Experts of a small language model.
Size: width 448, 172M parameters.
Training: 368M tokens, 3796 steps.
Below are experts of layer 4 (counted from 0) of a mixture-of-experts language model. Rows are named router (the router's row for the expert), up (a neuron's input weights, with its number) and show model dimensions 56-111. Each number is 128 + 24 x the weight over its row's rms, rounded and kept within 0 to 255. Numbers have three digits each.
Before each expert's rows: "gets" lists some tokens that make up at least twice as much of what it gets as of all text; "mostly gets" lists some tokens that are sent to it at least half of the time. This comes from a sample of Wikipedia text that the model never trained on. Tokens count by the router's weight.

# expert 3
gets: " |\n", "\n", "201", "1", "–", "200"
mostly gets: " |\n", "199", "200", "201", "202", "197"
router:084110149100142143171116133140125124096103196119128100090133147153117149112111111094146106148123109133137148115129094113130153115107095147128137134103114164106153110137
up0:146111114121110131120125104104094081096112107151161082109154166150139083140075152128133153139146108145126108130099132140101155145177125120110127138111110101163125115148
up1:104135088129142118141097159132139122113129156113126082140133105134148149120088144122148135120129101079133137117129129114118154110081125160119115110126116161134087165134
up2:121125148095133153110160138140119159124136129135112091154112137073133109153166161154128171148160161113085139102136154090123141174152150122088141101108152150114093101086
up3:164115140130148179145146128109106149082118137099099103131139135128116085112087124106143164173162121118136143121130131156124126083146163121107123090117159130104127173088
up4:151098097137151113158144115156134120125130125190106084113175142115139164164128135141129122134109102106163137144158097130162129126146096108133138111163103122069147117096
up5:122155110119143093131137145145138146112123116122151079135137122094108159128130089129129123151117151094144135139164136083163116114111126125104100111130131179139101181100
up6:147136084119164127153148147162123115099110137118130128109175121119118148115119111133129098146095106093111127102147128155121161103112114180120137137152128111095113143112
up7:144152131100122127095188135153152157141126128127123161151106101103117169137120076133111114125093148148112111177167174080145162136144139138129108107134127094104098149168
up8:155107168150097174127166140137167099087113161131193128124140186123126125122134134148154157142104126074151127109164074153102098165100130135110142110121102137137174062112
up9:138141127122113148124091111129133176112167127106151133111160164124129183160103101137103131128122119113160112164149110121156136140141157118167127117112157103151146127136
up10:133167144116106168114125108080128112175154186166122135099060104099133121162103106119112086142138128120144070101074133141127137152137118123159100121139147156074121137160
up11:104113133138129153138151108109118141151140128113080109124129081150133128140132131122101156150155140097143151122134127141156147120137145078105119113149116183118131132124
up12:111130132115161122144106124118141120108089188141122155131146167095118176131108119147131146135147145154130128132081101121128111145111111136082129102081118107158113113159
up13:161138141113101099135129090165111155085116095138101103132126085150127152111151117153126114136161176132128166122146148157110117204118111128111130103141156121157124159134
up14:175084112132100133191125075139134108139150114143104134121096139145129127142112139158088116122123151168181148101138101140122112131138163169107150132130126152096145156123
up15:104126124110102116106117137136106104153096123133156085166093103159152140117123130138132145111212131178123104110134119112083122171137143138106128153169155105110120149155
up16:146108163145114103116120126135098190149137104100135149124103121111119128122135166128137124142101116107125142154138156178165154168115097122153124109168129145179100122129
up17:144119100115129110132144144152150151098094147114132131146119123134141178154142117115118162168119133154130135133095163140089082151091073129118105123107134134133131137136
up18:137146135126156146113135119183085092088152096118139133158134113126071118136127142155061132108095120100135147152128135118123085140107128121109159098111108170078158166146
up19:135099152115134108109132091098144116143140086113066096172128141102114109176107160122112124128139129118109104129093078109150144138140151115142116144097136113144123093131
up20:158121133118145155090132103080088126114146172091139131139119105129140119117138146188084158138148158105115124131118113131166100118133123112086153154151101174144142108137
up21:131129191131115146133106151138187099158106121140128092104168121134117120123142095139148108120140189123103150086148124161158104163118108102112092141138107143128135140120
up22:137145112120142114128132130159149104134115149174166113108125147143110165114160116120147132152122147122133158101125133115122180121160083142118118085176136139127127117123
up23:102113116106169155139112155171143121112135115170125146115091113107141136101106112082152100151133094143181112108124104108143116125121102161168098132129122134150096112131
up24:087149112156116170103118134111150108144176110122130116104113139102105136143092120133093122126139097131146121131129140175139164179136143126119143091151109156130116153114
up25:168126141121123127118139144176109156132166124128100145112152129135107095170152131135123149101093145138118131102146143151108128090110091112188161170124080124146103144135
up26:119128120174159098108102112140160161120117100094145113090164132108165152177110147167132151079127134113115121162101123119124103128145121057110115140123107099118144114110
up27:129116118111095125154101128144116142167146123103127136130113092076155134171134149148120158149121142096141125155197087127128132134141120100142146133143142146130118150204
up28:130097099098110139173128117158135087141141137091148129093131126100107124144107123110112092134175129136138118153129136142096164145098168151137128114104114140144128142096
up29:115129132112114096132148111097105112105117134162094130131060104140092081177096074123165100157112134146097133100149140120148135154089087150130092150127161114122121116126
up30:136097172119122135115142092112130140151141144155149123096081140158133146118146148129149166168116120118144147096090129103166137137134146110106095135107129149108118127172
up31:106139129149100104142164090108161134160129128148143113122174142126153122138126137150091092174120130152125099097157112144125120115103090170126116116150137189103164164116
up32:156144114148122139126119134127100072125156085121139126170115125146097114162121081112153160102089124133133102157125104142107134142135074111106085150142152164134150099137
up33:166068148110115134119162127122091130135141121123104122124111115155092140178131131114048150110150167143157122115141077114157102144149121132151125098151165131148115127120
up34:126128128129154114161167071116109126110107141113120115133121127124119148141137142107115131088106111127130126123175130132137170122138132150161144113111138151092106072140
up35:124123131126103133096154128144127111173159129134149135108119101145167141133109130132124144123111157120157089120119117132169141119146127114162129144140179119138108124118
up36:123080150117166115105114150125128095177126117062127130154087107144141116122159103139144103140139178142173131113151088069142113113070131108078125109159181145127130132162
up37:181065171156163104178144075105125112080102117102121122120107113150148128135133117085166127111180090146093100134154160157132161151120171164122120118142121152104122135096
up38:149119084094162128127097141117146154119120148132126112159109100130154119117159131113069095110107123144131167113108104106102066167129103124097163104128105108121174120153
up39:118148128167096155094136112135151157087176139119178133124104151147107136160137109098108195128118138172112120104097114179149109114100097143082128150096140110111134159191
up40:076117136133099151133097158129134090080132115130213130145127090109141147131119112118106125114173123129140144123120068142117143157124121092154111120139163107139161155099
up41:104122125138129152090119130085105126122139117132131093095127117171169161123146121096104130133157170158139129100105152108139132114161152107125125114122145159098130115116
up42:118109076151133097173130093163134163119161101158070130136081150116151121146089108123136128107165157141167122136157070116146123159149121131108141117129119134143101099132
up43:132151139080089118137123125153177125127147158121135172162148133132104136111150121100101140139170119155147120103171119107130129103132142112146124092142147109122141114109
up44:095126115148103118128123139145127155128078104133145141111119144153139134096149113117150137133142129125111121131096155111142123110118094098109159156115078137124137140152
up45:161084126095104095164133075085104111158076126128154133094084089102168152130128145115119134091129125096148116135153147084139132117152107141151119118104097178117141158162
up46:120125116129135098157119088126162116143144132146142132140135120124152131135171126112110115160098155084110148152136112122149085108120124151123167133108097194124118097106
up47:098073128169130159060121125094114135124138106138148118173138142114107157111160141140116155140123109094122113137130135136136134141167144109178117149107097125117121154116
up48:098123097061090117142118058100120129115145121106130146078075133142105139120122195115100129112126113101152122146077182151076139131105110091171149148164109149145137114164
up49:100129139108117137103148134147136130124155106107082125174142138143131135160095115144101159112171155115106132120113126178142174165103140133120180160082132130094137169077
up50:103107114118126105169084145094134139126151131106132081109151112113118157110103110134101102082132123119137120087158144183130135118115100122122110192084140172146130091090
up51:120059155109139113151119153167139147115161133106124131111121132089106122123155151157132152170127143113133102105113077072123149147121127099145152162177114110128102123141
up52:155152141147132147117169134140079083150122090151156106119177145158141125159078165131100138149116106110138135162126103156131151138158104168147149107152148122128076092115
up53:159086150128161149103156116099107108113136130143130151148122141167130130175161162113151123122073164124140088125101155119150165109118127119100124112160157146114143088148
up54:095135141095101110096132119106151130159124089094098108144183127129109095135098093131147116111112106111087121085102119111158135127073051137134114157127107147125138077140
up55:175158108121084153147127118090111099072134165123134120137187144094161138111147147116130121087134137135137097082120097123148139155138124111138146116120142126134152089144
up56:102088138105122121149176148130134142097143101140139125130146122138106156165118153156119101134179128123152121082153137087132103147096134128137117111172163098103106093060
up57:198140127147152132126123149095143177145123110149116133156131167153141121123110120127104104103140117132111129127142133136168064139159125159109146145143118187120088126094
up58:108127143142098137111158120112123116123079143113130156121073151081140109091146135137107147171097119171132131117124156111149146114114209101116105144115126109141141160160
up59:163139149153134104102158105098125135108162128142129109118156138094117119091122157151140170163144122138173140095146112131111082117117109106140124156150096156111151071131
up60:140179117152116124098130115136098152153153094137148118134108131133140107117126142172113128080150145161118110160077110081104154114092114118142098128122111098135103144091
up61:156106110132134078168153117136107120102138149111110129112101122110125144135174104121120148100160171160138185137135138082101125131100133149155132130119160101114104110124
up62:134129113186189136148135132104115110099153157127060110115113094151093140108160103141127147177141164117175106160087137138133156118145144107157087137106128112136144120133
up63:122138103111117108189152125122134144108091109087134157151130137134150180108158173153154143140147118105171128135160161116091135125152125150082124149094148131114130161112
up64:123146116095116143143133161138174153084145124113164155180095146112141111120102162128131150120063103165204106120151121135123143119132108114110161069074121131140118136153
up65:129122153104128136130130101147104122115164162100110152154118139137153094113170080154132135113162120132178136160123099133117121105130147140153107161157101108149095117115
up66:121143164122100156172168112122122132139118133117141176179136123140122123128121124127112111145199102101114126173098133159128127144118163102154129107142156129166144127158
up67:087146167153157106099093154131137102159096125183103093116098184105111118153147131163107143149095157120119164097143105146128114155157106145140140126100158160109084102172
up68:161144146134141142083153185082115166143138135155100151121126139126114108093166126138155156053145155126112136114143115139129133125137137120164148095128138135137116164112
up69:114131147094119150142126118155131093115108128110106107123130095108133105110168149107116088110144145113105171078145114107150128160127085161118117119121085145133124110101
up70:107111121109126128088109159129170131096129131104099176088147116155132171120121116116148120108152139127125152113155120104143107148110081137128097072108139095132130119110
up71:114104113126131156154140097166151107131106121116130157128173132115122123136169151093105099097121142095099120136120135130152123132103104149115116097123162120113098162144
up72:144122179121152108101156083106068084090125123090106103105128143122123117118133148139139129160165124101156105160140091156137153124142129163097130190123148133149081138124
up73:120141170146137169164119114150090121131132161103094188130095113150124127124103102096167103102141083130144150084117110123102170111095173123137134114106138167155155098128
up74:092097164148118144163144142113164195136133083146091136190160186142103152140141104186106117131105124106138128097088135157128147122123103125103097112129141159104161119119

# expert 2
gets: ",", " (", ":", " and", " was", ")"
mostly gets: " (", " was", " is", ")", " were", " he"
router:140149116171117140110156102125146148116111098067142146109115151110146160131127115134118094117127161112147158135094146098137162111117143154117110181173127079150069146118
up0:107153119167168132151165121120125124142098142112074166160061140131143129157153164111106134142139127119135114144123078143173104116143117108132122166125107115142183101157
up1:178108134116134131120145141084119086119111111160148168189116111082100122120131111160144132151102121177160141105143077131096126121152132119127145104109065133113117141124
up2:149110081091131134128124142114125111131150121176127150164124101117120161121109118086121117114141172146102162105133172160151149126085117115132149120126131111090123156162
up3:098143120146114115129131156133126141154110106125109133094179176128116129147165139109096123142153156124108064133176156138133137124128199086120116136146160096127151104131
up4:141157115130113124124073157110141115135127142119109157106140100132142157143140109133143102185168120148138120143120099137145120119117138129160094140081119127142114111087
up5:136106112126146163129135121113131128119071157143110146113093115145171133110148110107116121148162168142141111149146089119106127131109153120110130133117123098156118164143
up6:141075120155098142095133162159115114134151133115141159125173129100075100174136106098130134141154116111158145116148098154094168110117147156144151096166122127152115134127
up7:146144142119125179125135137125120140090118133165180167138117126139133111094127151103150171174117114128145141112123146161115203105128115131134205136127141114095103137116
up8:145113108156168087205132108109150145129166129147127093133146120133094096103142156118162113162102111125137131134143198103142134148170134131147145096109137139139196122114
up9:178142133127167114100115136136115138171135140091140122141169123112164094135119126146118114115129107137151156110126115150113120156115123133158168135097139152136105150166
up10:088156078133106083112146119098119117138135132128142133142136149100092167137127093141110128141140146124129124151175116148115104147195106149111120130135129113108108130128
up11:135116132145127142139132155122112149072111128168156080138122128112157135111122128120121112146119131090168140115137111106121146162174118144109155111157146141161135122090
up12:126145133186146116147143093117115122108080142132147098082114094131119114120140133141125117147134129108158135152110129159114123140122142140101131149131148127080084131103
up13:131156131154164129148155161123112135144101119136103176153099148137128121135142165086092158085122117117154134127135128117150130132133130100139085126176139139151123158138
up14:134103190152125150138147152132134096116119195127126147177140129143099156147110122143128130173113110108159101091171115118141168138086166135098130120121132127145129127093
up15:094099149085121109096093129134147160166177151126090179126133110107067176133119111143142124120108139135133119142123098147115111152150143116138120119099104145130124160090
up16:162137130115155120116174123112086106126141125121155134099099124120162132118109120159074165110098179094137106106107095115120123153141125132086130091098079142118126100128
up17:077133126125102120103131144117133110142141145099117123178098133161122118140128083109115104139131109136182156128166127103094143124155095162103077135120119162123153118130
up18:113116109178138172109111143121131107108142128131167116124172159165133131099124145114101152163120086142129130142112109145143105144142081136110108092168144157106091118089
up19:119112114168107131125134112114146125105112155146098146127126115148178149088129093122125126140129093067137147107096100105156122111196101127119132120109135143144122115127
up20:151140097142101109125113084121151143112137109151128094164145183190091110121142135112173119097086142129175098102078142112142170096123147151087149146130156163128119131104
up21:111154126082096115167133101118123147093140117100108128098120159159135122105132123160127142125198116130147170120111121099124116137154129178133185145149139151177108135091
up22:095163145113127119109118120090165134143123111120139146150099098138171117111128119103137106143130144094176155159148146153128101183140118113100134116137177106134101105137
up23:123148144159080112169139131140131150155105099111104138158115113161106127131074104119142096138130166090148131148136161114115140139152095133078145141144160110104124141119
up24:125126099116105172145111099102152137101117133164146120141155118119081133115103105118138131107171105129121158147122131133108136101158160161123085178078154098160130102117
up25:122142141121111123126140149101101114133092114106131171135096132127136139120166137114114113125131130141141157096115133093121102140160157120100139141082106097146129152140
up26:109086130139163155155140132156148121120069113131109104154164127154137142140104121123114111134111141097148125110149080070154087120102119130103116133117119148100079142135
up27:196079136136136133102110142153089132172094185062134162142152136129176098179164079124144117148086118128158136092150135122141139144118145141099154140078105140144098145118
up28:087139153129121130130149111154127181119113141117129121128132135181144131102141115074158123093141175136164144103147079161121107161111150103136189104131100139135154131110
up29:142134136134157108095142146128124127154119120108166101149144132148127152108109111134122133121114132078131192108128088145133133168145163162106149144169130079137122141095
up30:089157146154142127131148111148092143110137152095136108083130049148150127177105113160138127137130106118152151135132152141114160191119131117103157094082116130170082084178
up31:116161179159139127130116107135147120129148117088108171153103135133102136136115114121097120120134150133096121098168123111117153131108134117132104157110128167116114166145
up32:134125142130123173173117105138123136133181142105098137129088133147166117133126135101111178096135144111111147113138176129119210114132103112159131096102162117130084097092
up33:155118089144165156148102142162131169131137156159136090136123145116145118127120090100139123107092112120163122077123096105085147118129153133120129083109170084093129110119
up34:153099114163144126174161097135151124140123113145117134156087139129180115119139107127118121116102143141124121098163140107139111146163135121098090165172116150144146144146
up35:158178172115109111149128136117092139129104152098136123113083107115100121110148108117121120121123162150141111126130155154150152109131141151142141120107163112159120131116
up36:147163150072162147118187201148133086113123112117123151123143126115171142145115134156100127116094136117120172127144146147125116187164105118127107140181114128120136159112
up37:139100124200150113165165142160121125130076147165114156105149155086142123112114097077132119145137141097142143129091123186154168141119118104152101106112149167141116161085
up38:152167056149122122096093070125156169142129149135125094114122122092069140155172124110172112095153158166125112129120120120122169142144137154140130142112122152162129126123
up39:164103166130135120142131151103109143114103115118144088140125134127124128105123168150129132111136143120107120152114136112141118136144126100121140115142095117091164081119
up40:128121175149164139138144192116109127142136113132147137123140090151110077144121147135087098126088147133134081100131102138077087128117116131155093079125150134151101075111
up41:079145133130134124099144198139150152112150152148118146117200133116140139122143152175128119168169124129127122101127103144143114115105148133164147135145130123096111120110
up42:082137151138116153133130158165121133111133111151104114137132094172156177137131126150163114125103130140114140115160159129138108115126127126113111138108145167121127130152
up43:118108122119134116124122136148184142127115150162142114132126113137127175123146104134124118136144182096093135146132139137090149102083125158123111165116171166114132136177
up44:135139126110103108175155108147156145119134160140160100119104119133132134163161131169066115097071154107137175121141124095113119106124116123135164090162125136157153139134
up45:119089139119109167108134132128140113104133135107125133170122081151113150130157111130126171139124174105176114118112134145138131125097144138114140106136110153127137156136
up46:137109135089096130100124156129121130118099146159163132112153107099129135101121134104127118111109163136104121113101111109164109109123157129124140140092107106133132129101
up47:163120149158108112177088110124105143152147157166146144131145078140151119082169135135127111129155124120167099145159166114087099125109146107143114163149147137154150158117
up48:138135102130136122117149141168140127147120113109143139148140175137129124143142129116089134152159153135178165129136148131148096097152136125132065148113134114132100142136
up49:156128128140124173138124093138138152122136162151130115172125167130161125162137148093119149088178119165152127113153143115147167103142175120113120109135136149093163112130
up50:141109162108060136181137124128147150107115132151120096142134117086095128132128145113125178130092088095140118127139142113121123138122118106083126133143118116110143136137
up51:150117183125127148181165118115120127114112119109111118112135163105120101094121099130119136139079164096132120100117124142114077145109097111102116139129131171146106147158
up52:103158109120119105170127125123134149074106149155125094091083147110128133148159128173102130119138127112128149146146145115097113133156137125113107129150153126139130086162
up53:113129122143136138149109154131139145137111112113139129153115173144117124079072121131145113065113114158124135153138096124142075119144088110183155140098102137107123106128
up54:131131113098108123137134105141105116129137141173149115147150101144152151151078127118148098115158125140128128109103108068139099136116106172155119084123164108121170160132
up55:106081141177156153117170089112134124119155146152107151160102134163144055147120124085127120113134094128130130103121085079107118152150133154095153118140125119076133156162
up56:142112118121149086172089137145152122093095139151114099126138109102128107123112093140113141134139119121168130159139101134111120102131098120133121122186150120094162176094
up57:143131114125119154117110153114100158103140136126196095102123117118138168135122125132108088154108142149094190123123132148127114121101101115084171089142140131147108143101
up58:141109142132167112158168105136112120119121148119132109092138108161150099164099112161128130105102139132132171112147162133170111125123143155119143095155170092166146149150
up59:135121129141091132107162127139125155116137144124146093116129158162139116145126122159117170142174121149133154150121122117120097122118156076116107137139158103136133084136
up60:127109184128112116113175129127141108104135135080108117106102117125095118110095119113138148145123131093102139142117132109113100110081111109101156157095130083127109139135
up61:128094108123163134116121115140085105108116087158127081171098122149199111139083120145128180151118172123141140182151149133165128147159100121097105100123130110061139121145
up62:102122121124195150133121156132140132117062149128151109109122114111114133145101116140163143188141109145160129127124182150141110121132108133125081150158116123123120135109
up63:150143156137076119074113101088139131166107106162156107165114112145162148156146118163095103122116135126151146071141180119052158138134183104087120112113109110111105124134
up64:126145101161116117098066141122152102130130148137096108126129129101154133140093105105110078103090157126177141131132146119138125096126114137175123128113148125092137143133
up65:125149145161154131170148106133141144105139153115130160159086128146094156139136199136135149109093130086148149169156165155108137124084147129135170112111125140154087051100
up66:122104119139122140141126192137160120126154139125127142133136144118129092116127089098139121131156160151137137111145131140148126116157089132146118150149126106128065093171
up67:134137114102104113159081134131119112088165149120169114140113123109137108131120114124116175091112089127154120091185117157142119081139120126138132120143107147129141109119
up68:110122086108126119169105166144129140108156142102157127124113168119138110168114134132116127161104111140133126136138166140081149144106162102133130141129161112130129210146
up69:146142102139107109110113148104149158132136110140173121117098110124119121154138112170129155163150136115128153142130072157132144142151114134156164109151086154135122141128
up70:135113088140146135116093126149110121161151162121105116140097121165168107159149147151109088124141130161137135102110106137122156098142154105134134142136146142142163125147
up71:111132121174111132108090117116087141154138110108091137083134118127127114116187091109139120152133129180104127129105154090131147144110121121157101122124139131178148122177
up72:157134125164137101152131140129151135139186127079082144096166114143118136173117138119136137132085128111123125163133135135172121115135128120143118111127155142151176128138
up73:135154127087137121126139117151086102131123139158133120135125214133098101114158129098087145152172155172102147104106090095167090105131123107139102131116145144111105094083
up74:120136101127073121120179147102128148133169105147148146108109156137145118118148110158104099064162148135118155138181094131108133123106102139141118085129135131092165127171

# expert 0
gets: " the", " of", " ", "-", " to", " in"
mostly gets: " his", " the", " their", " of", " its", " from"
router:146104115089084132143095135134102096173130117176141162163124127140115107152154145111105131138147155125109085122192132138129101162193174138108109095141143162132150154114
up0:132123126099121162143146132172137140105110147135073155113115119115095134119108154123118103101127129100145118118104122140151154120107138114099160124186153133142099129146
up1:090122153142144136129136141097125132150147109140098118150130120142110099130150126097154163075116136161116145121125092137149161122138139127086084166115149122119186122139
up2:123149122121114143129085133142148088132140142120116156122174115134136108155083143116129132119144096115122091091123154133126084109141097130111117157141113131123143129155
up3:121121147147130108073157151147100168146127113129148172109156123115103145144120121119156107126154077170109125117084109135131131131098110093085118145138144089091171106081
up4:116159110106109128126124132147120110137129066081111127103099151104131052142133128096138124145114101098099110122134129111070103093133087138123104165113122147179146103107
up5:136135127109119157111093146153147077118095096147109106165143140157147146131108135148147133114147111080133108106128150137096112129127117103096148156101119119142164085089
up6:145113104090100148148098103148166161129126119118111145131164139144132181163091140104147144154094177106138135127154119081087126138140109129147099134126123096073110141082
up7:128088113149097124108115123103115118131178158119144153144117141164143121108138110120103133129156172111151128106097098129148149145109123135102098152144144105126133141120
up8:137100099146077145159132057084136165134142113121125138162110156092125129110157111111130167150134148096145156133114161130142127115174120113119161134129130109097132132142
up9:093131097119115114106105146124175149114181101126144131160132166146135121126138151134089097142137130181098105142165148110163110092136098166121132141136150126144124126135
up10:110131125142129157130110123081122152111128135116117125121164087166139134157099156125185137136190100116097148105106115150164123137156131157104141141125144148139117094160
up11:133128146120110099131149107184093081144133117135130151082080166175149147148163133150128125167120109172094091113126139109122151125089090102116127088124129075108111147133
up12:109098182165077087109130155112156146133165156113111166121110110155158166120147136110120118117124140073156106170100129132085115122145120145155134167129088098132103134130
up13:101184149164122102105121055075155108087121130124171129159087132116160156139154148079155132191142134170078094155146172099146111139123147147124139084086128132131144145115
up14:094115140120086079096105157132138107085108081089061168105102126161147143057166137103131134144154110157128129099097129141137167135145103149118127131099144139130141112127
up15:111139107118146128166157157119158115140125122110180109118144155173090090123145119174086083110198084137120136176094081170140150109160133114140133126132145142125135113129
up16:102134129104098134102059108118150156174126135146107096127092123120136134129116145119140114133139123148099134123145075116110131164109138098123162148116148105108138088137
up17:150143173150099123136111143130092156109141150152120086136152095122133103162137138114132136109114110116096113132127095087134115135164168095132122129139140085115151124130
up18:110167140137103127124193140106154089128113088095114084132138130150138102131125127104152126100092121119082098124135147093130096136075134128086132071156120096118149123115
up19:154100125117162115156123118104110147131140135081147127092090159164156138081149094145132116130164116163146125086129125096147161123120159146096113129107102109132084131110
up20:129155118131164139165125144115077132118160124100139119168125139102106138148137173131168095080137109098162148103126082139077134156175161132113124151132130124103155151113
up21:140120126153128132129067122126141107135140136130186101151093139078133135174109128151176124118096121140130150140118164133108185119130129128109133160128106095101147114152
up22:108129153098116152091158135148085094127134107112140115116127116149131135153178141141091131105087138113130111168073165126125135126162120155138153153150112111111156091133
up23:105089090111118148120160118130146105106119116109160107105109148103157132124103108101096160145115133112099168139150157146131134085138103069140101141163136186182135166148
up24:116151100135134158099131116113125162147098134072185165166135126133136091133151142126124092099107104109170108138097098133081126160122106111120120131137139147140175176133
up25:132115119112095137101149077146079124124149122095138110116135101131145114152132116139107143136126097116124135089107099138130128130111145135134110170111124119165070155083
up26:139104150131091151146108160152107108145130119145093156138133123140170142119108106166119076100137141130156142119195155099127116154105114121104136183160146129126136075104
up27:112147164093138126126114121098132106100122146156147159119111086157151170168154140104147126144110112143111148154150159119140127121147101153121114104145163110145130150097
up28:128117095112139149114158161125134119088167128090117145148164153160145117135156139096170153145120130141131114126096117103161106119143123148102141150136109160140096113151
up29:111101135129164123158136112163134167101109138117131112106093167134112074125128109105108147111122135090120110119126137089109163125188111133117120132183131136124181131113
up30:127112100174102148108095170145136174131130144159167173131123105169123130145125113094109187144142119095213132075104115115125090173127167097073139108148157122135120149135
up31:121143133106090153117072130153103135142116091142126102136171124147131114125122124105139179087117086094128124153128142112137136098166123147149157112111129147175102154109
up32:153097130137112127138088107120114122120113123117149109142114104127120108128137110149102150138116114094155155143135147159123101164152128114125130146130117151148124163116
up33:149136117136127101108131109114141101114124131151103089144134111117138083137162127114144113128110137148150137140123130140111135156159151114157172099102094152083130114108
up34:117153111130131148127122105148119136157109152107121074133109142156166122103125141092078125105138145128117135116176167086127151111134149145135130099093143117084119127115
up35:112192106128128105132122156122136181119112134138136126104143115106123141138152104102138121117122128080122105150181132099117135114122170115115095134107136147149083128116
up36:118099134077083168131154128116102150163162128108155106113088131106178182093131138119106137091118149154125105137100123099154133128118126156162122140115113146094115137137
up37:158174101084137153168155150094067081068155112122127116151121127118136106163138159150148116111132092132166087137099091133139134144156093177103105106132109099105089154104
up38:120111174107106103110120166141125122150128119133173099135153115143093111150150168142128143129098175132152132093108133089149110159088143122147121131124170095089159138165
up39:112123117127165144184128122099187174147127121156131124171075141118151088107142150125125145107103100137147153156084103155164122125139137104090128134099129120135123129148
up40:116111085108152133126139126149090152139114155142139135128069167151096141152090139144107132116144135121163120047141165149143157152146119148109150140108135132124072132136
up41:146140087182120114115143074112151116129168143119161140127124166109146124124143103141164083099110098128116137149140140154107111193170114095126142096135104157097119152151
up42:134104140113135137102108121114107135158145140167120150185085115123162126097136161123136102142163103128139125149138138114125160123134185099123107121093150120113118145106
up43:137157078141085140173158164136109154144124122124159145145169125111066120157092141100099129116118099113145105115143140087138087141119117130122114098105124155106113110125
up44:119137120136144110113118124121109124162178162151073138122156153142155107109152141107095108143147147101134147154137126121162151117117157155138133134153136126129112183107
up45:143122122140123104096117160134093124172086119158126134136091077128115173142141146164093115145157131114140134125114130157155121121099095176141168132120124109072121126154
up46:125082128120128113135094135090154146129128141102153116135109139129123148124174137129117143120119119098095140072135127112130113116133141123090139110121097109159144167138
up47:140164082077150154147141213143167140095122122065125202126151070107101107128096130137142080091141141120094149126138162102127116118143161133111122106166153148110130100118
up48:156165147117092127135134121095125172078139123167066143100149129082134138108132121114137141137106151154143101111136155090132129128103132142134112152127127194119139140128
up49:134135113139156145131147107122094115134183095152189111130101135123148163102139135142116089163107194109116185122170084119097145099115094147130151114124162114140154142125
up50:127117140108120134122104133109137098137134128150093063105151138138162137140070114123095170122105106139147119190143102089109119137125103069127114125151168155123094148105
up51:124162124111113148141113107105111111170189124162153164145108139145117162107114149127104140124149127114136163174124118159096153130124126148130117154120110127136120123153
up52:153084088131124134105131155124141134118164086154105166162112104154140119103111151117089112129137106128167122109132117110125105135152114132135094113182137134181128175153
up53:190118104114117119141134148136146140130120131128122109113088146147119139101139081076170092130124150120188174147141110114107140108073104134133150147115079126116115130123
up54:132111149099118110156166156169138154138110134129122105149125114150105135094157146135107111135143112130118131141119142100078150115145148132141106126138142072156116163103
up55:127107086192082141104137121147130145135137118126148147136103115172139140091151139125101129183170146141112166116113109138103119135153150094125142138082112110123112122132
up56:149102102150146176135101163079143132114088097107074120144120100078169139146139156156146136114135145147182075143146106149128096164145132155107124152113127155133139142115
up57:148162086106130151142135130120099113145149161103149147094162110092102154128082131138127160102173167130128147137138119089144105123157114124128143107093114169110137156118
up58:126124104136136098152141206129134137149141167094150131141137111115139113104158114140151119162106135113128140161130116139127080130131147106124075090165143127089150141112
up59:114111085127133127073144136119096161095171086111122072112127134150119137158141150138107146132108155134123118112119116131124157108129117148153127149122087138075144152091
up60:092097109142111116098132131156141118140164136132156113108109168125118130100128117117145163155126139133097110093107125118186126146118133149100110102160140141121129107098
up61:108093117094076129108125128117093128162144154112126171161133105140102106120110110120134164085126117106119124108110124120147100149145131123109098150169134132077101133155
up62:150123110102116113125127122147120111141117137097083103135108080124165090099162107157094137139123143111107108087125158119152151109151118146088180138100135129142169140143
up63:131108110125102124162152098166091131146145114116098101134096160173161147115085145138157147142106122181158098121126139150094119108137115147147126132162105131130149134172
up64:127095081091126127134166110094150145125140125123131167118119162196115128158134131168159113105134110130124162113158109124159097099099144105142130106142123115117142150117
up65:098113121094074111136126136149164121164090171118155116157091090179160096123171123150134124133150105110091152116147146126160110166118095159085136124161146123122097174098
up66:107130122162153132139089136110139135123086158137153154110107166092129060149093129124107138156163137149127107143090133161162119120100122121102100075122150108165181115095
up67:129165187085131141110130095064124123110144143103134083134147156092096123142122153121085122111143127159135168118117124112143132142132114146111138136162143108083120142127
up68:121092100140140148135130091113094105131133152147124130088118127124125134147102112134157157096107122129118122113157125136118119123115101118103130101134080151134105147173
up69:145120144126119168172157112152131159102117135148160127199115165128090110126104108114181161176113128127136150143123106149156122109120103143125099121108108150162111133093
up70:139113108128155113149139126156151154112106136111117165119107096102112133156119121121169111127068108091152123126095096094146149111158159149141121151137112120109122131140
up71:100122120152167089132105099136128102141127136147166116140139163121137137127144164146166155137127180128036105149104160133127146104184104138146117143126155102132142145099
up72:096146136120138151153177123106109138093119126172124112127154148116116140205154101096152186138132142114135129128134178136140136142133146130150158128103115115102150143137
up73:124133141128138137133101134068143115139122135166135156148186115112124147106173110121139142114161114122088091127139117134110126111097105097138116148138133134129174156115
up74:084148149121156118151158092135104113116156108161140110163160143122092183178152102104127167111108095111127081160145107148162163117157144149152147118125125133156151139129